Weights of a small mixture-of-experts language model, trained from scratch on English Wikipedia.
Experts: 64 experts in each of 13 layers, 192 tanh GELU neurons an expert, 2 picks a token.
Below are experts of layer 2 (counted from 0) of a mixture-of-experts language model. Rows are named router (the router's row for the expert), up (a neuron's input weights, with its number) and show model dimensions 0-191. Each number is 128 + 32 x the weight over its row's rms, rounded and kept within 0 to 255. Numbers have three digits each.
Before each expert's rows: a language model's description of what the expert responds to. This comes from a sample of Wikipedia text that the model never trained on.

# expert 56
Lone consonant pieces inside words, mostly g and m, as in merged, length, female, immigrated; also capital A or M starting names.
router:172115135090146112138043201143124028105092086121169123133146155161071144123166122157161118123152080141129110094122142143116183138111125145130125153131135095141163111107120116128117118157117087116090147074139115095157184157143139102121133172115107155132075138117169107137140200089173140157159119111130109094117142095116151057110114130101162167143108114161155159120161126091117087125138089161145141093156158220112128175119171063084130092184133088160152107178113111162068105184154128086187133178144115148137065090112166163101189105189116093147112124133179064074091137087159127131
up2:125137116143126124203091138159081134172117159177103105098135099093183179145141126152101103142130176071133149098119116093172132128117045152154141164120122118065136124142135149150124134158176165178179080124150105149127124128139141119077096129085028139088102106137117074200082171154160156091101156176151096099143160115109133116112126129175107098140168115116092160091092187083114130094130170110139144164124171077087128159161092156155134126081141068166125072133147054116109162062094140135144074140144111131159077130106159147119137118211095136125177067128123122156071137131132171144
up3:126094181133118143126157168134118093083113114138147109139142153105117178137151085113149086123197157105103099090159151117089135126135209109139156150160101156097117144063162148118104090125136101067092167090147096057145151116191059166102137121128085134104134152058146168123108119143141106134123129081154154099103188183090058119147105133105130148123153133179148085147173110123168100175038141132161164098138130120088099124107136079126123086138177132168151113185154114190107109138149161185207089123123105122108071181101199126134122122138151146126168156066175116088162145109152104118

# expert 24
The word "to" and modals like can, not, would, plus pieces us, ot, ut, ver, as in Tho-us-ands, cann-ot, Uni-ver-se.
router:160109130085175123127154174121124175129168156115107113068113147132152131101137073194122172134148137110182153101097159169163202129142137142124103148115135131098062140136126088093144113147154115115124132107137067148135143082107139207155111175104096115043144168119112095110077202150172129102172124115118178149142111102108133113092108108153127150055103172159070126112110133091153170152061146111131123140161120156113107193134128116178145119154096129079131124114165111076088194173170103081134180103126120159167111068130149145148129119187112126171100112086074112040131114068144094141
up1:119124127117086154077138123076123124103105074088145135141150196084148150093115106117103147211130147157136134130099105123107118061123131116144221077139064135165143236133149119174152089145146127145112082133111086167103116072133100105138147135112074172157123144135189128123156122120133175151223104157127154087123132155166176130129119120125099114144127131142143071087127158097195112112138068137097064152136142168115126170115095092162136158085117136083102115080151115147086071181135133083196157112136111150114146093117161148155116158159122147148117159102118145133170053140153065166
up2:111163110148093182102132160122136142132159125107088137128137138149081142164117118147168167142138158105158092140132158148108137111105132104132158204079121081146154114100157075131114145083092162144085110115177082159178163078097060135125099125137150142143173143133134124125119170086144100104230146120179117179085118036134147217111099098111154141155106130138090120153177104051141143118122129136115125125151107150122105185148071114141063113185129135181150181102163125127119097085137115075134205181128140188148119137091131119109130120131104162092110075099081114168162049146115093089

# expert 46
First piece of a word right after a space, and odd symbols like ½, ±, ×, |: ed-ition, ed-ge, land-mark, k-g, k-ick.
router:122119171078167075128123174182134115127129078148081123135166082122130164132101133145150161134159107183109115091141146147179113146107087124167149120133144112125093195151195101113131093133187132132108065084089044124149150150137142148103129131187118110044117159156174169138094112142185161145125123154165099125184155116166156120097092128115165150142095118083122093153138095070119106131089099133090179121153096103091121145133138092154105112162104091130096140171142086135169116139128155103117167181075032138177073120176143123125157101148138067185109089144108076109097125134213134163
up12:158141134144100115122135130133111094112091164000085191115134161111082157133147144098180136135155090112137145180132200096129127107117121092108118145167117096115174152079119142155149114141087078145085166103081114119091231087144099094086154176156097098136194142129124081144108113135113134061117154167115138146151110144164182143138160096105171069065105129113176084123105144098155076119085045133156114160102127080129171115154112154144125123147119133117122156157164147135140136114137195129130116111137140154095155111088168126140173126182113099146065199147141105090150079175107132126
up13:094127172124143129093148128169133101148211146153157074087114212150094050110115129130144124172138162059155109084162131110115104128134146139130161134094126156154116137113144165109115081114102088121138127092124095143171115152100158152096106122225102091150187140151110101108080158116128124084059154131190139141137165126151101152157113167144120153126145156105110135089184164127087136104110086128104135104095152120165134169141094097139158055123085043120177117106117147138109165100142151081141138105090130169097132105228139123138108114149098169169061066188118168126106111166117067149

# expert 19
Pieces right after di-, mo-, pro- or similar stems, especially "ve" in di-ve, mo-veable, pro-ves; also "part" in partnership.
router:159102127113176082164124153089102142154158128129098162135182146082125139118177131138200149081123080130112105097181173151158123174148162150165147134149100152151113136138121096189138138141086160048136139118165080121086177136118139150148108159123068135092140167135161127126143211096181103088152077085102138153110141094122172094071110132076093148121117154170096179104138062077084110160143153106107115113173081158128143189152148100123078130155103157172144107156060127099151138082176138150124166065137138097163107093156132144127145090062163106132067145082161096113095140086148117074
up5:114142115089123100135097110114091104091115178099154125153158166132085059162128108117144169121179077141160091084192133107139103184131126125107104039104115150142182154167142132182074076154142128121139127157191100094124180118128105063123098154151126105090139135190120073142183128113115125137156107143158174136109185148136118129067176126078113188152099142163147107099124068167135126100195120154068162139180116120098134166124099109086102104099098181138130085173144074120146093119128176128105120138170110039160173140131194095127177123102145095134141131150128150110098126143168072106
up6:083122166116142101106077134086082120105116156052123175121125146110193170154127127103124090069106150126113135137160145130103138204090148135163092141135159102193129091079107158106143079083162228124158160139103109116159116131119161114134041158081051101156141159079137143097135109103119159109142172087097097172112145096172105173168137144155160155114169193148140095134118087110136156098148099077083087192166101152072149164139175136110094181133102129104072090090146147124102155102151104162176094140117120149164125170085121146126081161143121163121098168165158112164151109101115116134

# expert 7
Possessive apostrophes after nouns (nation's, suburb's, today's) and the word "as" in "such as", "as well", "known as".
router:137099124107107107156124173089170073110148100145083178107119124092089165078128080142213114129165138169192061131118158157143145131105123214165087167131101119156119152109086154102157109089141130169141073171137089110127082087123123162148110133134133167112133147093111155113111137072167101177133125189173190077169111098141128171071123132120122126113135123152188104085171101154123103165159101136132126149088117100126141146085128127112160075135149090159132115147090126125127183141185163114168139104145108167129058112117093140186169154107146093144087131114146136092070152005126107097
up0:147040113100121106084106130171115164088213069150109142107168114143098129103116127160090147143122077109075089179136143127169194107117098198130126106168107186146190119083159144157131161063152080116154076117177137119134134170133151107175164121192097128126178132091139121144153099111050072105121168117159127120153129072112108135130124128117097188093141129084142144101141079081118120111153121145103134156078120151085111122149176135159117098177103123126082170134138136139084144126106122045136158139081143127153181152110095060137071168127126078133133142120118136099156140152147174198
up1:141071186121102148158111116116131095155158076109125120116117122132105097131144173113088115143148128177140102089138139094152167079146105071116091124083135165146137132102091079175149114125124104135131085151132157039161120093153149162136077199139125071124154182119138110120113138173180109140140173093141123077200141144059079131124180150151099147107118153132173114091139120110131101107149156125104137174101163134132121131106112171039138142122110163108231089131167096137100140097130150095164156137119146137141089118107080183134094151123191156128023107081124091120143101158174141206

# expert 21
Word pieces st, th, ter, er inside words, e.g. Whistler, Sebastian, constant, quarterback, fourth, highest; also years like 2011.
router:111150163088182130127085147120137133111155117112128119124115101111178153081143125180187184099108070145147097143123103183110116096126171160186134150117062117094089148115142110162124092162145089176180125113149083099110129149094106169110085145097098167151115102153108134121147149148147084102149161165129209142113150100121121124143190162160104165089057133119143110143074098088127094122113012144163148138149128159103126120103156087160127128209151128181120133133166127156068073096098125109102221096144097148163067120134200159109161079104134153170109121143113081080112129099146125128
up1:133170135122146143046173168112129118124186121076095120167101147102140147112152193151130147149115100109072149064130134172145178156146143116099166168113138106094094145121075140193134059108093145135094161103097131133109134047149136108138047118101126060147076071126206156129134100125195154102195082080104120100103136148155168192149116176153152112116168129128130148104049092091145088142109108151078080116097185132158187153113139067132116130120165082131169108135138161125139115145147161113161109162097144105138093130132165128089139152124122131133165144094140160140156165154066098129
up2:141101156099115074132133199137154129141136176119136123084119175155098145169129174135130194135114161114123144167188175140137103122123173135146125074112049066132109134115102163072070193173129085114147123110136156110143145126159119151144158044132128150163123119091160152175148185157106173085110109089124114148125159115125067131084098088062182111134067117196131156084171166086172125084165134117124120084126085109122156068093088112118079118089104150143147123120150086151128114087123148146155156117157143158168114150147164125100107081175115182153098082148123156142110099223111111101

# expert 14
Second pieces of words after an opening s or es, mostly ca, ci or ist, as in scathing, escape, Lucas, activist.
router:166110141109146106105093181141133094153134091117055105128131070125110119116148090144124136143150132160102090187127170132196127149159089180174152161132116087181098143110157083112145151127113104168167100102169120059152144112141139152144088197093116153154110070130211140077140201119140136096125091153095167166133165114171109109123133111131167086124077172153117125131103090098153114120168083098115138132144141112094145128135163155055137110193116105072123101141157119156068102226182106064124136096140097119179062102144158158146064138119155133134116116121131099114054154116175120128
up9:093138133142138108173167094105170101104154139123159130126109108134122140079136066101091130129115138092191150151112078139129138143143098163203189129106060119128087096162164109115070113189159116136141088120145150142144154156130133074139130146093131178173120123116128161093108150076171089085160163112144152143108135119143133110107096059197083125125145167098113117146144134075160131115060115111159082129166141152161110176131144213118127081081145139046188160130136069098119123119129135104049084125092130169154097131154173133120141144121123122073066196129195178088095127132162087150
up10:129086155137123161081110152140135135113133134138097155114130170151127130111130159192101153136145166069124083170106140098147120102153132174124136132120091171151162124134081090131117087225105200228098046078105080099116099081098098155119172137077166131136144119107163159125109078118155129062139128141119102144128145139100141095168129093199151139164154163063143113134139155056155068114155131045162144082098106132115124143101143156120179084120149116127148113128106225152135128149137146099150180088160156130162119101114124117124110123157135128135177096131095087123141157175190069100

# expert 5
Mid-word pieces closing a stem, especially ent after C or Contin (Central, Centre, Continental), plus se, ant, ia, cy, as in rise, significant.
router:142103159110166101112119201170139128122127132127092101166125151115101097115138078188163165096196120110147084144211098176137143125107171163138152193158118098103104121075123181093151134161124093167204096108064136135094147094127120126096114168139178143148122122127141152154169155139149103112116147133137135201146126087177133166152193125084123130076103140134090121139105069061089089127118118101073123134104104133162098152082119101176201119163126082129186124143101138111084132172132135126105148073096104139108071070131145160109113081142096090159102121110120121082141181072163123202
up3:123093089184099101117121145072080111108157163136089119153152161130092160152159165034099152066110133095140142147178109138155098107106110127083106142117163155115202171113170179151144157168133068089116110133097109081183124143091115131077085143070096146139100154114115094124124137120148164152115131134090129092125125158115093106101079122120122131071126184187130143118187137109100162092127114158109113131096095062152169161147121202114131078118137112139138094175180106134181136147100092165101149137173100154074039109168139163197148082122114108137117112167095151143152180199114123151
up4:122091120091116121093123137128155157179132125095107123133161079080148093174127171151177087148180168127127130151086095110165064132167060115142104113117123112141136119094168087134124078110090172127115159098185140151137203172113100166154133103158089101164120192116121024105095097114153094089103131173144100111125092117127170132123118162144084073191178156090108137132135126146116123093110147189097102085104217164100131112161077148105146102157117181147156079166171149139173080102190100131102091182119120134151140132085136154095157153092104113156091151124127135083174132093090105172

# expert 9
The word piece re inside words such as shipwreck, wrench, there and screen, plus the be-forms was, were, been, being.
router:103065125111165116156141199063106079153103090107094141132158142114129148085122164138149112118116108190115120163171087172154118161119120173125106204132106102136099175120055163135175088145147130146152113080169105104120130100187058199114100200150132140132144161093150132112095118148131112092119104135101186117157089100166097115134151158149123077120104141196105119093140093127160103153130083117135144150192093199053145159176121120109071166157099066163175116112103169151125154139157097132163117139144068118129112128115150166180101065179151093152110088094123116138095111105151102163
up0:160150181140131128153127123133156102156053136124095127059082137186144175121152151118134142142115158137118121122089171126083152163215092132104147177161132124136072155093166138080192148134077056113179068110166164116079151152111173154072117107081153130061118112129117146147173125139103115121087136131140078159111084186145196093107144092156118128126133122145150127184144094187096101084170105150108175089122072154108117151096130113117079141153148102146117093101112062105167098070114116168145148072133131172144168128186117109081157168104148117160135091092125124069112106138163165145
up1:119118103194145086159131103132095140147177103111059137125134145078094147100132126139101170130150146121153099175133150156106131199167101115056173147201103113171068119113166140143099082061107110184078138157108145125190121097074114136141146137073120166140145166198102171110069049101138086133129030113082155128154166186142099109103135091172124134101128123163093154156180122166162099176103147165067121132128113077177146115141102117101101143117148158133117150081117093135106218165123114144157121112098125106129130122147119170098144119118144143121165132096086111159129101177162104149

# expert 60
Word pieces right after La, la, Po or Bo, such as La-il-a, lab-el, la-b-el, Po-s., plus past-tense "ed" endings like succe-ed-ed.
router:186101217144167098098085164165084103125132170089103131134163130130148161111102194135129152114139145145069133115116167190178104111115076157186155217158115089156108162118128162154132106092148186165159026150096092093159082109122090112115084122115135130107145159166114107144086123152151120134103071174203160174128141148115115149120104110129125148031142117117089088113122087108105117096112113109138134109118090160099107148076139121123135114138141180145135131142115099115156126115181111116163131096090150138143096086145144160140151073177188066141139100103141116103090111103193133198
up1:105055180092123149102104161135176095119128069140154098124137177148087176138108190108089122139149202145107090128139158116168064157087119112158120176179158156112178148139168089113148130076162080168097073168175106049145134125122138203109173112087153087118130138114102113151105018156115099128137106156107093121111108086083148185171128185118070100082119190134108127100127115140128124154183059121119146119111095109176150169098134101167140092099160104111100127091143108140116138128098145142166119126121145161151162133121157116137145138114126213085137114117139132159091097094155114092
up2:147116128097107101134118129085091229141113200163119127098171162205150094114152124147085111110077130102123128159072111127125089120155140084174100151166076114128112134079147090180127111167109127141086138106143081148113166140090145118167184166186086153078073125075120102091137185137154123167167094144138128171134150113147108123140075141138170116080115175180125138136182102086130086135128111126067114118138146134146161121125121087122124091088118104094147098153190090096133125109180175153200104112172115156123129117089167125162048073116098157095103128129133124127175085186101190152

# expert 43
Capital letters inside acronyms and codes (GDP, UCSC, LVT), slashes joining names like CBS/Syndication, and opening quotation marks before titles.
router:142106129162107132101137159111098107135122123130160119080098168111119136080128080161159169121200068100147075124141097167139151106120104184152122131116048113116140126078156127167111112080150112107181085085130131098099147110125136199182130165133120180144155120112197164102073138160158093096097153111143201182115165086132135153130155123170138139112105149135137137154135111112152105099160136108124104120210113096095154125147108154118091071096114104205116116155173120168054153123123147144164208112112111124136111119104144170122201108157136115132147094097097097053175100092192046153
up3:095148134106156115107100113204205100172179126170101092124137157155126132123127130110161154126139073161116153172108119168134122091135077117140147069189149102114068081136122167143140108116159069183110103143161163117108133191043138087144097113099156165150122149155201139100119075167164126113096114159151090054166135120161119115102097149123145151121043158109087130094159176158171188117102140135128137076096124097107131126200094140145127043103089138126082142119112135167123190148126154120096120097139125125138163105184109115120090134142161154103083096094102104141065147125180148159
up4:100141111159115165170127081150117080058122186072134127106115190105148203113126114120165137137109169157121147153106116122180127194114153136108139076108168120104076148126105076150134087109112109146097155123116154074161162146079150172077090094121150130113121146208076079155124126125139149160092130155117196144082120137099132111163197154167163157130105116153146133094119087094141135161152105165149099103105082183143105150143142129126124072121142164147122107101120088108120092161181079151140111062083189100107104158136160098093089092147103148188128105129213168107121130094158040113

# expert 25
Pieces right after prefixes like con-, contra-, dis-, inter-, especially "di" in contra-diction, Escon-dido, Di-fferential.
router:120155127100123093081136166103119049156153143185101136116182093145132166145154098102159165093113143158110109080182129153157147165095139139185133154142134095119100198107103096126126112158129100107156095094146134116152155057127191154058039150097152149135147109144169121137131124127130119068123093160132110122151167097100134133091084162117128137129110137163136121137164127117099110139159092171068092147142118193054148183177160109126130094163082126191132091165106139096159146163172148128138144102175106138168106039168155132131144106084146027117130131070169087114092149121127077158
up0:049120102064125136137156078142084132134160134135117122063152131082092111141155122163120091212142109178108128100154154145101103157148165113156133084068160127133137077138154147134146128115082107124121129120112153114119169158155135156081146116175146111119129143138110166106107155053180178096132100129124099119169169180140169160106178112150121147126170177103080115093117149159138132130122036127105027121165105114082129164116106140098135110121125132102134136149148106165138163150189038080136106116177060121104155126100107126226134145139151116158094153125136063059166138093142111164
up1:129149173176108129149122141180156101122121154162109139119177097108113163120115109127093117044162164117161153076076142110140147133124093136165142101109158104179206144089133123146111110145126144089173189064132175091172145134155129160147153120116116107143166148143125120179144117134101132167148158080082106110096161093067174158118093107130129110042098083172130147116127150123179066084184091167159079184095171107108148127145132188094104108130112135148128085079102106064131150154097113147208121145089147101108143072110167093123098115157130094126139145133115087132095115168167214066

# expert 26
The piece ic inside words, as in tricolor, traffic, Music, Classic, and the word New before place names like New Jersey, New York.
router:146080160111216170111131169156144120137156092088132128141161086093163099109101083166210138092131115110196072141164160173091097148113122166115088145126082092147113162097137147077115150133185108151122067171143164132143126155104143111120126183087125148102138134164130123136096129111167124180108116148143169131113138057127165138104123171138083132152101141142059077148082087156164112139169133125128148093131132167100164120106127142086089103151093095119141111133105104187117146134195151070141227191134112125103112117139148147116143081180174116130103077175088130092122065104174062098
up3:128139169137127197161164121109130156138140081062122147089135084121080150099096138173151128065155113082113150129096130162180156121067121103185118131152080119150152119138101158174149075099169131072110133141163116154151098110120139083147150195152143152132129080196124168192076150193139101120124105135108150150164131076128105175091088067127106123143145135191085103150149158128137144146174134134073107090119116182137127122170134143144103111147104119094107116146143167153151101105169081073110139158156180120134070126135102166156125161103149109123105181149057162124088106052082043169
up4:136091122098091173145103140117142156093117144108126081137162106130225089104135115164124130125171110173189157131124133164104168160088109127191126112098111156168170136127143089097148148157107115132131192092122117144091102129156152171119128112056114144070114143089079101204154129124152100141172109070170090161167059117133118082175114078111117130134123128124162105095098174150148166127138155189138093102121077143068109157152143162055110115189105170156101114126170102097127186161118139095132147113104149114081122161089128092073067155100118130230087091126171122124071123131123136131

# expert 0
Mid-word pieces, mostly "al" and "is", inside words and names, as in mamm-al-s, V-al-entine, qu-al-ifying, Genes-is, Dupu-is.
router:117140174129139133104083186114166109133122107129082123089170135122071153103121106133153119148141146089134123123116123159123150132160115140159107160184101076188141181140139142101080119153140162137143139126191114131102106094106132118099064123103094180138084137159176147134092180097161101152114124166100098082151147101126160138103126072104097137063091165134070122122098135139118121134163055128140176138148131116077126111108137199144121117176124161113184040169087083132139110114129149055155255102155124152115142098160165174185144115103174076156108109124074110075109177090138118156
up1:155081124150199135119153206134109137141107115098082155163139141127039125160151160118139109200099115085126168130065112191165117138150122179156193102098070091152155134182170112098122108105170198145124191121164142083120144112164125101101152094122153123143150132089141118142112142133116153106178154135134124121135104152117136067119139211109150125093164106065087120125119177102131101152103049117137032119117106158093147141191124127076083175157132149171188137139141109139103136129117104159101123081104155062114116107155150143115097136142146072188135068143151084141124111121116092135
up2:101132162202194134137114092065121158115111125105103080125128108146130200057163159090078119065162124141090111159123162149108075105110189173093156092184079099135187146131110111091171131093114172139148141168129141132152145100170179128099096086175141136123091094111123171118087090106152087077129107155131119140118101179166131112105132150114139107163139127106172123164141123070161147126156099181108138054110099091114100098104124124171114128142120167151141084089112164165091140079096114103098167117135114157166082185116174182140109153119130051155165124114174133141063158079137158075

# expert 48
Single capital letters starting a proper name, often after a dash, newline or quote, as in Lampre–D-aikin, Z-oltán, T-ahir, J-r.
router:157122137074148122102090133127065141162170140103153097127128130114127141106160116143138096086168123125150105102143146155141083156129099167163139135159073141116146133125170097133133135140175095092094084109078138081152124084174162162133061152124127178103132111115189144108134137119164141095156089230085129133188120140151168137117147080107115125132113099145192163156083074108143100138087133141138179158140109110124200160167113135062094126122132141164114085112080076114115155154194090058188156109122159174127111109158236141110136097189128116132053066149105122131109129145180114094
up3:087175147111125071136107169165199120105169121149163080152116131133113060129184131104140110157128103132141143175147160132116142111094122100112111121148149132072159116163137073153099128118148074144154105110121137165109206086128075127106141155129095131134104146138105162112099079152106080098155155037153102161176197110111156147073114093108128089088119142163188114132208150171172088093145094142177107078134126102111082189111127123095138105158107144137100127109127106086167161155179160116121162102161111162133165118182179171132090128125147137143135146099089208078127116082050111078
up4:150135188137098078108104117164116132133159142126142107092127195156173109082141165131089122103146222123061130155149157119139128080084119073237153088105119107135130147109126110152141121130089158108113089180126066145071167154108113157143113077156119136159142126156091125155141146149127187119046131156146168178146161143142103129150109101082087164053154147152162098139188159142113122116156097101089099080182135087112143104123154169114156116151152148112056085132140164128096128037139162159158138119166203153143071133078151147120141102091116101102135171133126122084123150100112131136

# expert 16
Final noun-forming suffixes such as -ity, -ation, -ment, -ence, -ies, plus closing quotes and parentheses: infin-ity, sanct-ity, Preced-ence.
router:164071175095189119075138126125114110106104152166156126105147166079115103103105152117111120099198149113103095147151099108113107119157094171139139176111093056142089098122150118172097129096180091078114179072147101084084161147171166186075113164143124175128068108052165121076102135140112109136149102143160163103144164117197192116161150117146116136099104167172096117110180138150154113153123102136112140138129142144120140191113116156090152072115108111167125095162102084118158144122099140111121171139124067151158081077172148168130166076174115125111083198131180112132103130067173129087
up1:134192147102181181161156139113090194147132092143120126179111188121082081145144125116078131133118167130133138147118122128133160107198150096206114170119171129167087100157151143101141101118139047181163101127198108120135125121111170184134139085124153131157118124147109106119150047118073101120100155113087164156174141059148078164151154149190209168139114091090154174126158114115111116101118117204111111083114128114109135088126134137130137160154139112152105173142108076135091129153151060142150156107096059112086148089154105099110158111126104077130119138107043125136112128124126102071
up2:123139155106187102140112152125161160138167135184118089043100120079086160140126104119142135078150092154114127075135119109138111139122087184150137084110123120141139132123160158074118130054153162139097146098176124140174129129196105191118053113151097170151146119110136169122137105124087110124168118089071101139115127182179172141110133099166126135056132096120094097072097128115144188128057100082126086122118142106134156146158167172127113068169098147191117137116123093138123113120151180076146132121177155080164079159121151133120159094173139204138054145138112155189182088125101141152

# expert 51
Word pieces right after an initial P or p, especially ub in Public and Published, plus par and pp; also U, F, sub.
router:074064102077137123094137155143132119136151105142102133127172124109090190132116089094172170119152159102131091126136165160140178149183131175176143136136085063114173109131110176105080105111104109115145125158127125086143232107155143142170069159107163135110100176162146105117146146149145090114087116145131125193146098078143133158140123180135057182080127187139134128125079125094163129093111143086148129063136121148103110147144085126158185144163092085180146140167071120126063125110110176093138154175153120153180130062119185118129127127092144110143127081107124085040108125114100092107
up1:159177149093170137145117147147087182088104102197079140127169144118130053081107124103166157138149133146116199090179129131134164121119107170139132140179126155140110130139100083123220149136071096149109092121070149102122166155131134126175129113148136144107098202117133127111169106203146133103151153128156142143119083146137083124169120122155158121203085084068120113131139153071183094117134154150172147091099101096129101123164112079095154065164133082164188097136118079163180144089107144097118148125104145109090120137110097107149048113107080105118111133051189122114125174139137097130
up2:121138141114149138133164105103142134169111119126113124144122185158085143188101063175130141174094103113163076097137167159193156138106107155122119066083133133146179103112131138113113161162148120161093157136121134101100094132181142087150055090129113144097052136108065117134049153113182105098126136145125115197109192167135144071142126142119087096113121159126072155125106130092117134141112143167106197120197166153126089140178072102154144076172142128149094131123171162122164084192182153122170153112136066107113114092085198117122143078144163168070173107134096089127146117111154108124

# expert 52
Digits, dashes and plus/minus signs in tables of scores and statistics, plus the piece -ron: ap-ron, I-ron, envi-ron-mental, 22–0.
router:112126184114183133086104179131126139139144138141152134092169111090099102156095117124139145134108113199124134154135076160101106109044162196131094095130080084100136102100149097131180113146127172147144120139144142039119159089155046130132110123088098166075122143114153083130077184136104160157102130202112153185189141045187136102175116170101156191075140173149143097137126122068124114155097122117090093109124148130099165145135108169146145106130095124138145084171119155152134148099163143104136163161164121169128071121109181144172148133154127113126109118127124041134063120105150099094
up6:220123164096124118182103132215090180115121130104133106099152110134121162173127131117097161130146091100117179084175098148095093119065079198146139112159169129173179161185125153134135135145106122212085134123110140109135157116135102145112104110107120144108078114102169142091106128127100103128140132153150165160146099123175172169167120126074090086121128141173186087103099156181069175141093142151056094073129132080068152125153169097122120141133100121133102092192128162129152127104140069145127134120126117135100136107128099112104200104200142157150104077113081116174124060084143123130
up7:142103160085088145033134144139151156127163174133177145162197142102094159158117178116087132097157112118123089130170154106098069094146137131153148127112152070160127148132173080131148133077102138127190096155175127129180132076117112107059097189138176124152122140121112140139163149115134226125161137141104126104097156078143101134127127166148112122111133124181154098100084143137095179096112153127081170095178162144151142150101176049157110105109080089109147105111139149128130126112060095172119092101125088135176054130156139115147163088119096172092047066152120140140128107094127164162

# expert 15
Middle word pieces of names and places such as Marlborough's l, Slick's l, Francisco, plus first names like John, William, Peter, and the pronoun He.
router:126105158135228124109092136123093144102120134065195171125123161099121144129159081145134153115168164151106102086117195176165198130110152157174143087116065080155099155073146183161124112130141104128153135169126088133105155141117112152110098153185115115094119130143154197148097126142110122174129108098131163092127107046105165093090135186133110166054100154197123176116135104134216066123135125129155152116154123116115143138108133142043126072161102148129145100147131097138090132079146087053126142149114120095152129086106096082093127149157131097126146092118139157093154111103171075117
up0:093145151154070139148086097197082140091138172044138173125126091162182094131119132154155122106121105130085136141152163136140181139143144126118141099138149145140095111119103150125120078114171096125115061125153119123059156050160113087091091164154110135153151106086175115150137140117135123143162082125140154116156107192118166101113115143167114183115081106142111201101158149117138139125152075119167121182153117154080062154131132152151162117162064184209119066141117153165124086110149081073163163165090164109132132163039156109152116153160108156125113096152102093101118091084172123090
up1:142079100136184080136129170145114174173170099060100150154065146087172141109117136188168147132147098182143199062124102117136130134133143071125137153139080134109153108092102195091146154098120093152147163099127106141139115122105219147159110147108129129110121146110092139099199169139105154121095106124135087100141120094195142099124117115095131160178155098155136161176201166152176134078102132115088176105119065076121103129054146121116135128163132141115108168076103132162096171147139084131141078119087138065166154139161146131080127179162098097143075090142103122170096156114146091158

# expert 47
Inner consonant-cluster pieces un, mp, ff, leg, oc, op inside words such as eunuch, elegance, emphatically, velocity, Epsilon, App.
router:161131159148162124131101174092095150158120154135120192135174129118163132119119139168198094131179110099113116128155137178131126114141147138099130116158136038167143107098085140189130124117091123082158099133130103092163139115119162133077092204107176158142121120120124109141102136168159105138121068096162129195160121114116118095138174131173178143094129184108151068082161110019127075063131095115125114156135140136121097151164102157113109035145114142127146132077089081117127160143170101126202189138133082164139087106148126158148134112105139135148087082084159075103077120083153100086
up3:110078073092184103083122152149165150149123110138046128118124150181193152126182139133094087121097146128092169116162137093154155115167158135129109146128084094142105159161128061141123150161099073135139139186152145119075138058101208103109155116148173108104103112117147109134096188119106142110132109146129148093129104153079127109134175174132141060117176091151115130129185093117141176171126108165090128112139164093136125185099112087138109137151101118113104096140092135108129109106138134154143117219093100157113090088097117148209227145128142123091157079121111086124114216118091150153
up4:159104170123142153124163160124119140136112092147077141169149156158108128063142123097140088127137107127191116099125146107100141160124132109092141139104103115178081108175146106154048085143117106138126132124152145146081180153132128163180164123097147135135108165107113100121083108139122121168158170088191088114196132160103136088167146144129124155065127136090193133090071082070145074088143075195104217132061128158163120136109062152072143100147149141174124155083109093139133166136089184124095157143073100159172122120092163165101130155072120142166119181080085081154143086120140146122

# expert 49
Short function words right after an em dash, parenthesis, quote or apostrophe, such as —being, —if, (an, [the, 's.
router:144110101101209129153096158149111115153142072075113159142123117103126149091168105132156207110108122153127134083138143197129082140137109156134182121122135157152138212104138132140169136128189126095162145116098102115129146073106167092099058120144152110073098140111105092108154162120096137173126121124129131174120118143164117056074110149120116142074135141154142134137130119165191091174112059148126178115206094131066137169124137067120142146223129125110165093103121051158133114110183100086127167114174098133125131088158190132147136093107159059162121143125116090111068104116127105146
up2:124106168121121096130100121146047119189195128119089178150123119056126169108143087191127053086118033128124126080167138120077158113148152157117123114193152146114113125118107144165165146146174101114105128167120174122129071128084202171129144105081111108112123144067171143091104068095116118120121105111135166075115135115136133099142075097084123177126143163169133162111088125146118172163134194186148189146198140146142153174162150079141163085158132122107149157124111170159130108087095112077118154177067114131132104091098171096159098129105153125118137130175120118159076127119138134140
up3:152138150121155145085128168103168184160121165108112170142032077100148134147117095148164143078139115166116145068122171129139186136140163158088121177164158108140133158169089133133103149154142164094196127102097144157169109126200103074146186117101144088109081119150070140107113158157120100123128177128123146105138087126154168170120112140123128149145150054085089106082148050144182102104177101110076099086138097069105133157129092162179151133143112164134126172126127133145113148161106139078115147121163081105135143161142101196185038128103168121140148099067121098118070148118136111131